config = dict(
    n_layer=14,
    d_shared_expert=192,
    lr_router=0.00197,
    norm='layernorm',
    lr=0.00274,
    beta1=0.95,
)
Below are experts of layer 3 (counted from 0) of a mixture-of-experts language model. Rows are named router (the router's row for the expert), gate (a neuron's input weights, with its number), up (a neuron's input weights, with its number) and show model dimensions 192-383. Each number is 500 + 40 x the weight over its row's rms, rounded and kept within 0 to 999. Numbers have three digits each.
Before each expert's rows: "mostly gets" lists some tokens that are sent to it at least half of the time; "gets" lists some tokens that make up at least twice as much of what it gets as of all text. This comes from a sample of Wikipedia text that the model never trained on. Tokens count by the router's weight.

# expert 6
mostly gets: "-", "|", " H", "\n ", " Sh", " S"
gets: "-", "\n", "|", ":", "=", "\n "
router:513458572481595501468548497526453519467524582421504479463491510538415495504419532461473509504441548534484494457507497460463495503520437579514438475485526492422483505514527473524471486455488464551491493530532534516534480538587497510428536510457475479459471442496531560550510528534500488484531487543449474493526435565512481516508495498456553484471440474449578541465502538450521465545504531492485485532469505545534475541517468536499480476516507459463491495418497528532450509539594518522565496491423532485432501461441555503527523527499441488558589486594483519499435510471502505544
gate0:479517515541512508535537483578454455430538476484464534565444477483451511465419543586514513515532520480528539443494544509506438440546500556435456439474483424544467508464497538557480540455502517487475455460552559531500488482513458481480515492544406513525540535486557540456563469506475439491492509495575503542490511435510527466397478520476511507456456501389470503487519506487514484486481513533510517483480489545506522483530541471507470453564462415550477458493510449522588473538477528532494470507522542496510544568452482478487450428456486556546467483563473496485530551486447512485
up0:465582515571508495501495471622543490497518537562465450573503522448494497509427552537555430461488528459530506577533505550521431527412480573458536459492467479435459518463477545526537566526571470495507526442522503462533488539519489562507585539528509502554466504515522462448414531478540578521509527532493449516555533433501521425539453575538507536478400518576484456480576470448475475515523510518460540458507518492471516564526539529484493482522519472442577482516490507497462444471450454475487539564458504449518487570409511569563502538447494474497451461470531596460509438466479461525
gate1:568490513519484480521522426568509546556506481556465457436516605508526490481476482512456510546538488458450513492444474554466485492583492454452479556517567517509448586546504484548429593416510527458444488495483462496480497469464486483459461507517389533516448506580372500491567466497445498523549544449423479549474519540511519508487430519572540483479550482523470451604440433575483490466569490540492538525466498552464486466449472483501510427540543516507523483497510498454516517465457480509550495486484520501510507511535501527522464499403473531496426482528504439524518439551520505491
up1:544472444507486571451427539502457539492497530490461564458534533481562528544502473554469481507532492499505442531430539506456478504536474546467440467522544548532481490495538468477444472514523545477515484561515480451458476474532462527546528447485491469464526480434520449473442508515500455603499421569513553466504483503542492514505471506491647508448624450460524456508522450525491559466459480543476520456453502584497469460459509538452512465495570509467500448412475535444515540514477550523545462460543526461447518520456523400545498504476530510451447377466524514520438475490486517555
gate2:542523538533514498494510526502457524578510521486419606476502453549482457523380464521497455527484462495537493500399526513544483463504470494528500470509503539489501477559442521529470501430511504490496587490436560521513475473566478442466476463494538447524437497443494451449480464425523473517502443502549442528601535607462457525475550461489453471504502534539449471436462477533503512486554506488548486509457528472484590441549597490461404529454494521543471449461539491492464545521502504478481503573491550543536438451490477472441440566541581534455479457560463517498468465576453487501
up2:545501468554537469524488451541506462430461489468454540441515643490495475491449497491470546518489571508517544475477488482576463543472446444458460520470490437499473424499487514541448511465516441553530480488404464499466445459518587568452526515551496525456487451553421490427484547481396469535540496504520488496547552505413504479487540464479454511506487468514565467533552488449532471577535456533473476462536491568483518557491518550502464488500546567559508457484498470492533605467507500526470510476489472555570523478500481494456549465536471487485516565468472495398519526506466428531
gate3:463552483542564479600544536465522563531507500531534497535458490560617454482527514556456503473587535512490522512493432448546453469450497535436473526493466500435453464479554476530488464531543512489512539539469535436529495532561477465473496472483480482551575524486440526497480457433409465476492539543414499503462467557463540565472534449483549471425441553370462520418431522485475444519458455559515552489533492469536479467524513479483489492486515507533570389540448514514470509461550462533551489486513512485482486497572489471530520567522490500521532537543551476464466453482563460468
up3:474487537460463538489508509532522466522468444460450499484553493481457450541480573452488499439485450562549500487475511508506521477503464479475500446591489497451503479510512509465490518466464522489526542520558500552436492505530509467603459470596527519562465472495524499517465490471394470525511459396445599504481606414481518499560484508522525431480546498476513477428518571554537546592543536481456543477471423599538390510515501504470522447491554536462543502569491510536460501558516448474472482526490554487523476454458433482532523537509465471460508441492443504510473546497483483467
gate4:488484540461416470501477541503465508468489460496572511500464581500509507551460451559493546458464504450463492476480473547454518494541515497513583450519553505528500458491543444507507571410487570449410525571524466511519549495519563492539471432487464534477498484549513490572460465508489456466537524503542519519490478545464389479520449526504487420450501510481521531442455581506482474448496514489561482468496585498465380532459431593551545457490509490434460461509509492485486514506538464443513520449519555554458525486439524522525554506496496522508602455431445494503511518417524469552
up4:566564545445473522510453503552548515490449461535575468537494496516507521491528499484536433476588462568523429443489497417482534508480434553464491569497457559473467490510507528531444555487520486437520444491386500470496478482532451472501394516543492555484528539575537479476498472537485416460550522468461498540487540489543495507511462517492574541563525513547491472489510576500458506590516519581551558511477483556484530497508478459462571526495572511524468483462532540489496424423503528510509535482514477447464511515484525522564491467476599557477458448483532503456527501553522507476
gate5:533492525437542433558501507508505539592564556484513465451499499494506478512464422466486485550508488497513511523465472500506537506471454562450530436488512523462512530470554406513479524453483521503492514456528453485480522469553535507463613559532457581529525506534476512467538507509459460487478457566497498463481534519551461564560539571484418425517548555505541524480441551479473563512511523514430490430466493522487506513504456455571454500508442557498443418486515508479502505456516539526484543481477431537455504464529516583550505565441512443443584455554451505513470532513502454476
up5:450463529511490558496507547433488553501511528470538536500477444465471504515566436468522450500530554509463531483559459505439458517554465452556511533462476488432447504507514588531480448498482550476550527493495511456541477478548458506534530439458560500508447488554516441558516493510550549515531505481460449506624477483485518488456457487552584495453397439551483534591492454523505464539494519584591499504492567499524536573488480485423514518549528478490529569538459549515446519469477470485480473482473492539493543537472537533514474565471467464481490484504507485494460451405433527480
gate6:451467569446471503513514529515530489509451410533538530490484570420488481514474558525530476489388525504470500497518441481489471571494524503526483417563510513495448436496535560480521480485547532512436614603486487535472461516514489504515508475566513540502460542465529506490438550516480542473517528556457439535473517439563427531516442534555486476428574497464529485519540447492462498548507516414488463491488514377497544559443513479513443568478532471538544479463549499553544477453542502484459520465455550471509572457473471554417485551461527477455540466496413523456532592525533521531
up6:468512500536504542493497567463523564528507514525537456477512465520536521485538422549438504514567464476494495428449439494514573525511524496522534539530469494527540537484528439550525552532439514434543496453534502583540533496510498457467471505494436447536581466467504498486475470493468558480504479512546523450495528549565494445508470449459529523542494470560471513453494493545538481471502495494498549514470559561499573399595513541508512476493484425472518468435534417487418493507481509513472549486477499468515487458510487571464537426547444481519455511543530544544541457517499433457
gate7:514544456483530494521471498509473412512458529491571509452486453455488586471503509492521455515512535472483474519489442495446509479446431523498491498494557461535562464497494520445480484479482478458544538449474398495419575541464527474545461475518473575501426550522489448480551600523496472500517492595505508515401445459454493491507527482466515439473537476506588612442516530547483430560488608486482499492538543476475545462510546543493501549448531461423505509503514536463522526496499559462449532549484458514479465558510492513542472531513491460543558460509489500519532554527488510542
up7:499507539507493474512494489486492459454573532519466547467512431537554528440527486546543528480559457539523519549464531518533436536444488547402497494495468511433441486483551503501541543501502496521443497545501501471568403553523498504496486572477527460495491516509493513463476487489404510487445523466568476450551514485506497521525502437498552552522473560518476392556544524484515547456494489506567486479463503529421547542542506455521469443489579469525485485517423574533418481546540479522481517528524526480526511453510585527436487463551513504448529560450540534521503455514514454503
gate8:592407511514501539505509515507436463516468521458505492523496477509491492495512422529519517470584523437549438524502489511465512538499480571559541426492549480506493509475511477522459460485441528535496494495473501500498543529543515511507487544542548498459537535533545543499441445446555500427458529538539422444490485482527517507474501516472558397436446420526503510529470447519495574480546460565478583602525493473482488538507479501505514454526514490574463469549522480418467476508522560496491487506535559482469509455507486517556472557488400539513513482516529516552470519517496467524
up8:555418432505518562477531486500521428560524557470485507472475433524509526493418517509508543486506491533549464539501467531473487433469493509516493483520540551441521470458575481533478438464473598527464421457488502435530553489506485526522556490501500500483425460492492559511439548471569441382498496552429550484538456535510504537487514459574542498438460419423543469515565488486522523492576494516460562552446515467564465505457557510563502455476539535480516428499521510469493496543534504543510492574527429447479610483528474468551541505389523506524502509532484451468520498518513461563
gate9:518476489452563495463543461549417570432503501507460571542460462531472518440512563514456470514430449547521439464490497495476472505487462503538521537534405464541471491537546546483494426473384453450506477519527525581503494485487517495471556569471442493535458412547480505515489515487522535509495534506511520479498484438516452559478513520521538465474484503490535536473535551522487549509467504566500577515557489530522436516534560498542408462500479533507500508506531500486471549475469429503503456498540526506508462534534534519451449520479542445497554452438527492483493525469503580500
up9:473468452487414586426519576481454449512518544518511502513550446499510517505456436474473477517477436478563462552499481418447416452512441435545576506450445472518550475573508462516514468534498480472460538520484522489510522487499487523486533561548506462433579451503639483488556521525504451525454502545517442456513583493473501524462525500455517438463474507480570546520464491509524528488514439535576507502507522495486496563465589566534470523539482555464543479518525516476513499537489470433563500522473455421528485530472595544446491537460513566471571497485491527478459514514561474529
gate10:475488487503565524509496488533485547534441509507465548502469386439463461462473469447506509512471450549514491406494469518468433496540511540457508538569449413463579487519466527520522507538512475509514507481506527507569489472455463521510493470454519500481537521534483534439489514521533481589399578522457517452537473551445526520473464408516520510503480447439514556428444496467447497525449447495405491570509463501468630503551560488496507482455511500537573537477526504528518498507491528451575530503410507488423551511571503530445496512564507497526486461482527499503496471583539546480
up10:460526515559512479480523505495469415476553541536525509480523497486491496475425512550520481392529424560509594565533511484471509515500507493464562487487506524551472528543514464521470472463560493481550546510545509517427504520504516497556492520465509535480533535569501451483500445482509513448539440482530495482472457474588486398478474498507562455587515493493445497539530491494509517463577507531548492494512463497550506527470450455516509526601538504490566522506476466551527488513477498482523524532401519517458427426469481545472477476495501456541463497480531516433525514437486460544
gate11:448505484556497517473493466463524519502510528472566516505494516543513498502473493481414603541468486507521538484543460444451486624487468530487525460509470492500519501481500517512557436521496487532476517533457386562469518542455511524512451513466502543463462476532404554420495512584471453480489516519414515515442537505485465518510453476443517510455485498536472544544530416460465580586494461482511523594540483533550536459532492485555484467479462519514503455484469452519561506543496481486491518452548538487467442486468564458528524464555539558482514488576494498489589506493518537461
up11:519472475467477523491472566409481539521483499519435528452513580505478525551529513436515470446475489447569509515569482440503535531560451496455501557525512568497459526463562414467489518494458430454439470503493443402483474526587470521514495522464487495523473474493483462518579512530500498458451516438480460485464544486511496474462432506410554414530451510511542508504492486497552492440463516432481502459465486455465522477512482583583535534518564493557488467546516540525588514474491504551501508514551475565540507431493537517585507479604480467494478417471461492498443544413484462487
gate12:546444507511418506525530475424539509480510497589517483498492482432525476517460565505457522518447483571485508481539508426502460501537494459456475473539487523506478517492452444575407493506475500427523474442486522493500495521460528472610568453528503501585441484526556499465533491495471531509532482493521468488564443534497574451521539480515536487574465541517481446475483465473485580409585493514476535555559500523523431480492507465465499474421536509501510460493551469457487504516520464536497495568468546520459608475484501465540451477534481549525524499450525475473488490467516537574
up12:504493509502513512486503514479541519515513562519469524523478494456512453484453565490480570473472523532502521510487478512511456473521495539467515528549515506562473594462445505584493524446463491478477505434553497457453542513469512481589593459521524517525487484458522441445498509479481483424450466513544481479455475540458545475571546600437484488561478498504450517522510441519477538559541607525539495526483452458520460456403497531482420463474465517519443437455512490465451437460558453552510534541535421498508511499485518501532495521495533467516495516561518442407505555511592546518
gate13:596494490427529487511562511480511492535486483473507514480456507467446485536443480524547571580532488579496427552492548514501449482572431532562452424493526504535529492520529456417600434527500452494538558607548513518450510551488514554472556474471456526505501506496476583464476548522480563402464515576494477493505564442524558485543498491455531473495456453482515544546500496425423465468545471458509501465474539417429527428494425544529520504523582556472491469533506461454508451547477515461481453467508471491504526555511517523530477584478479525504543456524529428491450495464469506466
up13:496503529534487461400470490462561508481508519529446512451513436518498478481558421515479434449523496492519531592560489473381406508505578539514470564522486544494559535521532471521509466525549516553514506464488427518525465484492456457544511505485524553505519459558536477515498480445468474518536477443525518576514520562561456444497472462487445526498507504481492478509550566547548531500501548551504526526511445500499503514456518503484436523498461548484492561544558504519482532494490404531454593507543570539501436502475570475499533384445516511487502528425520540471490495510537475539
gate14:495477490539450450482443533566502479501460560586576540527486497514483506574529406524435586461471514519512465492471518412484502474499485452484488490543474576468547472502534515570456426520551565481529517570513457437470507508507521528509537524481420523465505519437462465570455467519527527481537564537468559470529527487452500522472471443475535463533507454491543508530459486527507537498567491530433490447506412526448456509497471504538456518524529530451491515502472496401496509521514522590565454519445483486485520437540493535535497580454513465468593455479530468528456493519472518474
up14:539495470487460559523544478485534478512544501465495490482521531480475495446546530486523493482507486515499590512504484537477483470493500450517524507533492527498515472485568489484532473504482517577538526432468470527460415514518455464505495591469527541470459550455487522459529556401510519519475553482512432517371474520451539447485474527506493503577517483455496455485508616462541481540545471537479564503535460467490493358521473471495406514494453489492538525523486435468448426519550479478482524526481546556449439511507499482470490419442499487539538489489472497525530433488500469477
gate15:499474474484514551533568527535484456466490471500493546518560564587540542473516525492489515530513474528526490514489407515423510448526507491452468498453569484565480478521500465510456473468497555522461508499472528509479570529529517525474549460544483476545499437524454562411409558462482468491504483469502536524478631512546591591521479512484507515537495524488558491434467485546537454506579444473538482451515473477574487479522492592535450490494431473520465435485531589504496508432473533471504502525512454488528507515439532514516418469555522462517603420411459494554504451524476505458
up15:530534477543549534470480453516497516471543517493591529458566451453464512553512471502485487566560519552477463488533430465552556558537430473493414453565520481540503534494514502492533461493499452473455482478446485534518517454516478556475498489521495535514492478478520468461535545538447488551488526544498604486457434473514413467504533419485454474521535485467531456526483494498584503557527538466435505486504397516532456439475416471568493491480561433456499564497508461519511584504519463527589523441470518474461472409500458494473564445468491542488527499549524473427476457487536490457
gate16:480474465490520570518472476563562496498545522474465442547466481486530478495486528541534586468492527506430495409522475515557483496472496465506554544437536571518554509513495546531577534527528449478429492449488515483520556442442477536468512471407448460561481495486438546542598541468494512523442488551453472467468453559500456509541475534501560488531480437422555502444468511494498526506523526474510532526449553510506525489541445520449488432545523526541435490527480493540490493472547469480521471518513585498425544494571588507441549548652534593440450498504469475488426478450501531552
up16:534495491456474456590456535481570487495488470537452502538505476497488488532441553529524480452574481599500488498471512468533463421447573542532514481469486457493454543578533535510477533503535510485518489535446467530541539501443438484574488473524498583481548558410509499458484511494576551556480505495476518493474559415445520434514566444461444484410455502532573538534472503488536456497502487483490512471551467482522516461527473458530522511477507554518592483530486516545456565511513443434549505503532487462513479468528477493534557456521497490477459498506523457515551580463460520535
gate17:456474527472570505520537521494531600528491468504498463483512426484521510531440454491441578456475551512518498551517508465475525473523553400478512534496511559438530490459504456633550437444515507507462539516436474455442506518524479507506470551475495418493472514540427515546499544452441515488581465466528489581458535518543537484500515558514570473474481527506545576466514519536522481558506509531517564504492575429456487498490522461478505567517527437506418411518475454510538499457491465587508537419414508516533509605525489556569509545493448568517525539447559513469505502466505478500
up17:529456518445520474552476477428520497535483548437468619531517498477607460463604538441476535534535423532502515531485498514491463441546485522477547538519521526470525506523510472515498538503578512495466527482550504424470478523472535558533494499459473475520489545461500498467477490535485542522501444498577500515546448507503493535513503566483536536480506469522453523566447468519485459472533527506523496575488490446511467460498576462448425423444580487512527542479534466538487506495491590457580419504481435532588423517492499511431468479484543480514470487454581489435489494475510441494
gate18:488514509550528477510525568511459482491511555477506495483478504483449505457430457519501496542449538516513472524450476537468444452488546496483541432551552490471533515519478556496530522534519433477544464523463491444486449443459484455505527457534481527440492477475488478528533468492527516509540495520548491488482574469467476525543490473533497530505460549438534442485381497528551466489419533528530541464478512488578460453536556525545436503473478499421494504482469583474480521444463463561497519487501548565458440561513513501545465518529467522492561497569550465464475493546545511504
up18:508551522491459478579467500534475485504490543570425459515478456501483435489525525492498509511535467495451518531507432545490508516517463523537526513520556509478469467491435384516490506530478568496488466459452529504536560562502444472525476496489519365538528572517521489534505467594551514466533493513519502525503501504522410445507503537493463467503576506460494489582487484451493511516467527476531490573500539455446513487493512482509516500453483515569434569507539490497454503503499523477441466505515588462529540420523540550494488514448497499524449583446487413475447517497509563487
gate19:476488479489491515498515441509409531529470495500397505524479494519448554513474512477481498531477485528511485418520450432525576462464475494557491583615510507474580493515489531572508467501513482557557512513463464561541437471528466388553473538495494538447504458459487514423476538445546525515579530552543506538512483501497478542517528460494533602485545503460519499461487440475489468461476502454466571431493532430500548529517529480489578529490540517489541498533502441529515488467535465485479484460492499455506470482483538465518515479439521541495530441485493563517499415503499434526
up19:515452464417496506464519462441496510529526591415466562539541519520490412492475540486529439496512500529510386530433546479522526551529484496514531486525520535477538457601528396517521507542502518519550415504441506548539458474521532496482499489514558495498494525532374551512486571479476479547471543410492459514502460476474441381492469447583567469508535522485458499440507520445534482518495502497514510527501484508526481505527558522529452535515524495496490517528555506495522519545524464488437575506503502526525487490497576505461520531574523486493559493520463488504500542589500475508
gate20:481472563511541509496501501531506507507555522503491442487537547520518492516460565527501593519514477428494575550488519534500572474410476553490520514563487462431454534506529573437408493519537473496522535493472527521464539493553503523569478488535502509461465454497499475426512496414466557442530450474530467485516410459509522504521453492493544500475565511497504503457485560501458568571580529494509438513533521573516508456515434514525475460465481462470539528604469447508517471444461516451577497431437507546480423482500458521521461491476483474537505485461564536535524524559561410415
up20:543489465428485509503493529538445401524520533507511479486466485521456479520530515512563505410553569480406460552563491414556556477551488468483499501504513531565533505498508459446482554453464463473498459521529520528508494520478463437487527523468507537496499416509562528506456476519557512475587503491548457514453545512515502446508512491497510494449466522545531461471436518471482489478613459528497430527506526541535445528517531458503544534458546521547453403463492510577458475554479521509454472493489444521424448503473484525524523523502416555519525507542531561453484515446569467475
gate21:485465465458500481444492503562442571497508487465522497550480439559555482507460501500544512471508550480529463538526544491498554454526514483523508510448481486539433463521554515490526495487406508482470508487575489511423498499528509529524492520556461583469477539568564569530487544520520506575453455568507454409519518519498473502443518486465561531469478512473468500502583550532496536468489505489500514533520487552460515495455546485535571559471593540518427563505532498497548475505573457476512537499518480516560476518451510483462541487463512481523554510504544563520460469578559561524
up21:553475514430516461454539503556491420546461475448525480518511496466458558548452424478483479510510437530504462562546495451518558438545523465615539476548463514504495490589492514467492550457503502465540460483445588541532479528506555361412537398534547508522543533491486532469496549524502516516516456518535536510467507502501525548519493531506572463487491538538526492464561452509468548466535580515529511546500490459540537424443505486496474525549456499472499496467508544466511505468452540515524471473550505453427467536507507448479495522517432493537510442566450541487405489531502445490
gate22:493500491431472553529533546429460515518533586477527517555482437523550536470510578507512537470521472480449500431479502544401534544458523531491478496484445470515462497498444553515484493456486486458472505496658523484443581511522449460484458522598517533488480587471444518442506444549472561501501486501510417512522535503431434551522507539509499463516500430483556479482541550486414574493395483476484555481480476541509531428502565459454466413459474551541571539438542487445519515528586472496516491547553539528481509551448485501435494396514506452536446539454508509518455491485438553477
up22:479489538502463519478499583509521432576472454518486441516543489509496513462504428500527486533528494520509466599479458491411467533519563515591490458435475526556514452447490571497544515506456474504455492460489519461500468532461366500471472545447455490465533517482516517526521518459532480512437436423472425560482482510506462473536452535504468390472451471500504526547480552481480551494556434515451506518500488467456529510495487502523507478504470494546473489481511551514457477422422532533477509524563435445502517607499567486521570569465578518503486461464525567525598501475584463468
gate23:556579519483533497503521486470488471473542490554523476517478540541489452476498490473600558497492482492502536526426483520527435484456507461554503516440522456542486484516544505505494480531490492455455516473500446551499524489585559504543533488525449548438503467577423472470499510480546452519534518511433454514461544511478531554485501495465460496452458447522507515500514565460476611524553411547526447455549442487471510519460495538494425447533477535487535507520456524530402553443454518471485493522566514579477526476462444542492465504488575499504529416512489466497505471441427493478
up23:423526554513483552415465469472532485486444515434496493479542513539541590463508456553442517498494543514510445462461479527480505481528520548470476500574473473453527499442433483516431513442451525470551461493488545506468502429507520507487554468490507484560531471461525504506517474431532567517562513480445476547565564488470562452457476468455449522529533510534514533450506484497517403511422546479570510523528513473559482546518527470525535539483566439543423507501539510433513538507527509498482518406545432429481495473545468454552458521535432518522522501488519550408572471560565527522
gate24:524499525474506519531445494519452463521586505508497454455443439599458454444492461561505465483489496488495489514543514519474532477485447541448457511503462563521476497545530513466498513478476556503445547474467510492515499483487418500490480500591461525555478523478489509526501487505612475414524543490546457440507503500480572513488551467576484529464520464531515439498514525507438491493483508543446597534462505563506476529523556493455491528430504470521463522542473530458542430442495453490492520535506593524548509538509551452513459406581459538447533581522505444484504519463510461492
up24:464519473550495489509520557464543526498526436492546481432523438459462547441526469525440480485427513463543545500437481412529508455474512468513528536441494498541513497493475509509500439433573518438561484534481491490538529548524505498493469506539552448478502471542520536567515571501481468508487457517506564491502512458434567508513487529516535465567452506530543508516578472570503509456513500472611493509550532465457435494539531493451489433544473502512581503492541522527473501544539552515539456511486494538574498528475468482537445558484501501491496513443497564438523487465506446493
gate25:534492439502525485499471559471477434500470491428462519513529579426495415506506539490547527509544564489609527547507413440513456574485531446541573474540455487537539427469467385479484561544538540511501522509564464517588494470495541493474541583524506498475442488501504563506490480505502515542467477519495472542483411575460461544437487454531557503486484486493537501442493457577444530461484509506516461463422510546520465577518566447479530496462490450457555448488507523539529561541560551568419509459456534518542496542465426536430490468501499565512409496567479450524470549488530469496
up25:438412495487547530432532513490527468527481487500465525571463489465514503533493582454497485508486523545461547467519366404500425487540488489521568524561487543453495521512456455506440572509477518429487458527533501435545481504448494529563560528494476497517553497478567550490521471579496550486450550529523469538466474474499497477415517477537543581487525482440530508507518455506436514500489467483516534506495534508504508507523516457449514516512582484564555474492523493455519476489468511411401564469538521487510548475446505549468499513471509506562474470541507564503470548524631476497
gate26:485457511531456519526516524529462526562500536452470548496576461475466461460418495477468516527469505534467536530501552500479541447497451465526541470441476458514479551544568520513525553547481570525512502544562558472540464444490521426508512447512529499532488516466464460427552494506534449534497568505527505517468485532442444493512537481514471506501494420506481468516422570489490417530531523477469565586487522521518459481543571496561498476468499541498526497466493577444471448560561582529377544485493383534451452536502555562620462503492556546565560550466498563464479459497408499549
up26:469573512389504468494479507463527454444521462519422518497469535536568529479548471484501531453614551514526456558541494528503492515572488443513483477533476494453540608551456480489484476524508475595473493499490526520474446522518571569509535547457556511463503495476510465453518505512490492482558562495460519562446453498498574437553576502524514475473548488552515492525479502508524552404499489550459483486458525553488475548414604423485458467440590485548476600445506511459542499514484392470530479524482466428514498489534421485442597487577486444509580438591457460553533529473501507481
gate27:564487431530489518495522557450498449491589538464451526536456497495570439467471488591511416537479485514484528549436458493474514467467497467420519523525537491540509481609455481573542541499479492540531597467474483463469494418520536520496518519445542459496553444550483493443501424430453410487543457507447504515549517546476499501411566427500581447497515440518461512479482492518553501512596476509497499583507463505429415519563518514488485523473490525430526511511485516537504489486485495508570459520474535546480448509511521534518477519508529565572520565467381451423541469531500508504
up27:542532514475487524429556454436544467492457494539450504494481509524507489481439524485501478487534481579459431489521437531533484475448524465504529489489473569481445487568470548476452488488494493559466422500546550496400479515539548545488477504468609495442433525489514570516509506546562510529493511546393456452544505442435553537460470507538463509512528502480469509558462489474439530580468505438510563466467530502537547553507430495531476497486550519589409523576516524515514425513509447503538498458488481504448508504493500474554481486489512534496556513575393527479558471458505512557
gate28:493470531442516553511469532468424580415466543496479486472426482451544529500507524545559456558505546514486541398488563481445512571557503451636540475528522477475609477515526501450489521436549464506491525499538493493493455499555476472505468449452462498457544434536502543447485516513520495518557507549539481550433493501558545484501536474499610435511508549514512508459476555490553501480468506504506523513442498522429482537552450464489476489443491537517460556518456516548463491508506473498471564448462574508496506494490536505504500501503484499502516434497435525475463554498551588525
up28:474524516470452606524466497451535511521521585528442502526490475536505510544549475520564516506504506490470465486459527559522543497537549510526481503486525380600473518508471516613550551471591493484517486548476507491556600538463440536548483553518499508526516504476480515457503508476509570421486482480458436456496508553512492528510445596497586509480490459591537446456539461477492471528465554582480425521487543431441517493494471576503542551559467494439472460537546478464474555521515572484455549555516509519540529558461501450432510491592514538520535559448509524454451481538527526536
gate29:450484458522511477504502549458489440428515525439574588508496527504533516553510519441550542519472494502513486475493503464580556405470480547461523518497518551484505545515555504521478520461512496549493485477516540459493481566551374497507500524559488491498529482576500575525452491480570518501442531487534547526434473424506429477447507439440555498488504546485513491495526433460579508540545528526439481450551495507502498516494535470560433505513532468489442481461441493431439462534468510451441495507512553537540550562517490496496461469494571476573517531568482466583480529493491514422
up29:492586515376507577484497470501536615477584532493509497460520528549616519470506476484460550413447544511519505479469489551426459519494491482515478492529474446466521491455486526490460576448490498484544557489466523464503536446494454524459488508553450520588545509526553521539505566512496532503499514542542475563489467551537681458523540417515498529506448480562566507486522474459495475495529497502480480461506435503525527435479541471537451446526459531468526503501508407556518457436426506502514505513537546516546440490468620514509490513492474483584504556504529480494492520484454441427
gate30:519520518508569502445544482556524467480555451550502511520467517474491487473487474499489471514521592548498434500469426503549526446479499450560498477510495485484499511497485532457472485447524457472512507491477460501466499469483533557542553447470449478521484484463510476473493434478437477458619502432444485529536551520464519529467560476472486488516550553515415578418506521498540498517504493513583429480454558492547564585488468489562475555493533468538478421446522509526452547505497536482445504493467496462459468444590527515500476469516450430549505509577486456585466520568512496467
up30:531521519531535495480523518479451434527517427514512504463466576478464562535456455555458566512438580522572485469441481489586507475461561536521478502448491466548522548548478483450479563453538408531481529461503509467538464538514467498522587413497429487461459488535527489501434459474469516450506504478437385503552555535469545498381552500468499467523510500539473505537444526529529504487504508441489444536396584454485532515502459498556453534477466432543535452437528552528465548461528517498482499472456490461549452485522474486563534540479490465466482553563541537528487543564523512505
gate31:454491538509426596505552559518484457526494526451560419516456454512437499576540498517503420442479471546557491489512495454458452506546479474495460592548514503541576475507500373485485456503482431551507492457473515542536512442517499499567508470471543533420479504494480583539426516493546535455460483480505501506471466524506511532470608494538518492489488466502500493440454531483414502440494485518530471579560467488448486531469457466501562552612562501497521460492503500488563485475487424544412496542477466518569537515543484497473503568465486535500530511576465451482517488450515505522
up31:447582507457450486453462553503583443495483508526452515499502500476542526468518548528454466428503541484483544526531463533475464500475490497547547480568580475522485498494526500475417579530485600476437462531500438397441442584470496477481434486442525540523526449491492479511568461436483523548531509538459462536489560523462508505473466539413535584513566475488496449492460514425556503517463543517549534444478533584526494422539531500496438516555476550425444464496546492509471533506493494488507571453539520423467451444537522515523484504523545521436517522484475468538436577502565504499
gate32:534420486563523481533493402518454466545556511475529561571487434555491491561455435531518478530448494500496515522464528476547516477473443427485514507467574525515456534439504447497532420520496452496514539510532509572513495547527518437490501548505496523546535462508467507485519452511520494506523514584471502475502486471508425485493521473498460523455530509468399474523439540518484485495550454494489581517517426434517487557464515459452538440531524440518495490455425536515428443452522415552536520496455499502507520511529442514498564449540485471483471460482522537566524509549543494504
up32:490494534580433523501476497501481554512489448475514496542455510582502484433486494442547465494526485419489526485515477523531548539493513401474535461423510503503477495500446531599545452542503466445485480505551515558576532545530557478491519460476506493538505507576470512462464483484462529532553494550573472540508495558500514559473523512518478542541489532472486462554483484456431484492445560463497520529475500494471478504484553416489497579504437446488467531505510563572449503532533461490495527517507554456476501491492445553470499520517542445471412474444509492582519560476442539566
gate33:517471535451544479515506499546456458569568509463520485492463479566487476450500463479554520468494533439538534497523471473504498490446494418522487468479378548490538523490470537516472497508549496481592545492468495544529552536479475465533527390432431565459414470591480533453540519555504557517469532463556526493536532478490443493503512500504514458425469435510530499500402440503484493553446506457398493517520560446520465553574504462527473531512495473470533484510442501480545522412494477584506462528504527440524471530483474464516468515451498458471536466553463558473577492523564483438
up33:451482471503523534521558537543493546491518548537549453529474516411482519494462405477459463505477504542475480480494501501467498485509558523445584528419597454435539437532480482478520482476502543493511561480513520574522396472532536502505481527506504424524525445487477474446599609525524493549498505488504448476490442471514540520518489512464496501475484418551505518507474555487513552496420474572497517566495540533476477507459562494517525452458526584564533516436536580519569491532474483441578525489506479472463522467448448549449505491447417431512502479557425488544451523467490578507
gate34:461562492437556542480562486474485554490542511553456475556548463500532477524485509572564460548539449541469444491491418486571481456517419519493420508469437505496484483474557532585544549489502449431489444486504469532513522443468485503406501497466427513558461451565480476507518462483423487450523435453512482535517508520524537478453484460473585496521540440467539529504515538515532446493519421470473480534476561507456513466530581481500526564441483480509470482548502422512489484447480494472516491472502481483564535565534455505508512489593556536479433467517565515534465526429471542491
up34:503545457522573573547420520538477477475508512521509410480420531495498574405455503466560516491515485490499536528488524460437566477470493534520518530566451442434488460529486459524533605523615488535426468522521526539479498533442478507505526487534516493464543535504462469442522571480477549503556559576464551478542481536519505539565458460549529524469484523527478444463521488418517578489469544449485496515551524577504440475543433532478548516522515471538510519504422482551459531496542521526511406557482582426467544517422498441531416486511478518518548516520485463481525486516556532494
gate35:475530479513424541541516506529502542502457461546514535536524531516465569587544452526514604513490486510474475524524486509466508484523550506537487468540427546494506489517511439516533495528553562575561432517477426474541422490545451562505452553506463538414383485526438518473557557485452521513507486511499503525542517587476527437490476501535523486467483535465530492503425534506481478479461543465510475502425564377525460528508477505514525523527484531458463504547490457583513565511547468464518474466499521521505471485456523488440566536570511506575479478424500486514458599517520522457
up35:497584422461601576473487523458491524491531460496432529471545467517553509501500529536571486507496492543539510463531472469499534509524434504527483469543453560559448527540487493443497506494563435511510485526482472508531495457437435501487489559449494452530433544501454494537533457514453529527499502437550465511516478538573549530502508507577443553517495545485500551536490531525446489492459506453535505523480517522487553464521542499513575573564464416454477492541449528528541512518479491495499563499531516554579466492485528436492471471479548450514546492512472425527465548568465485499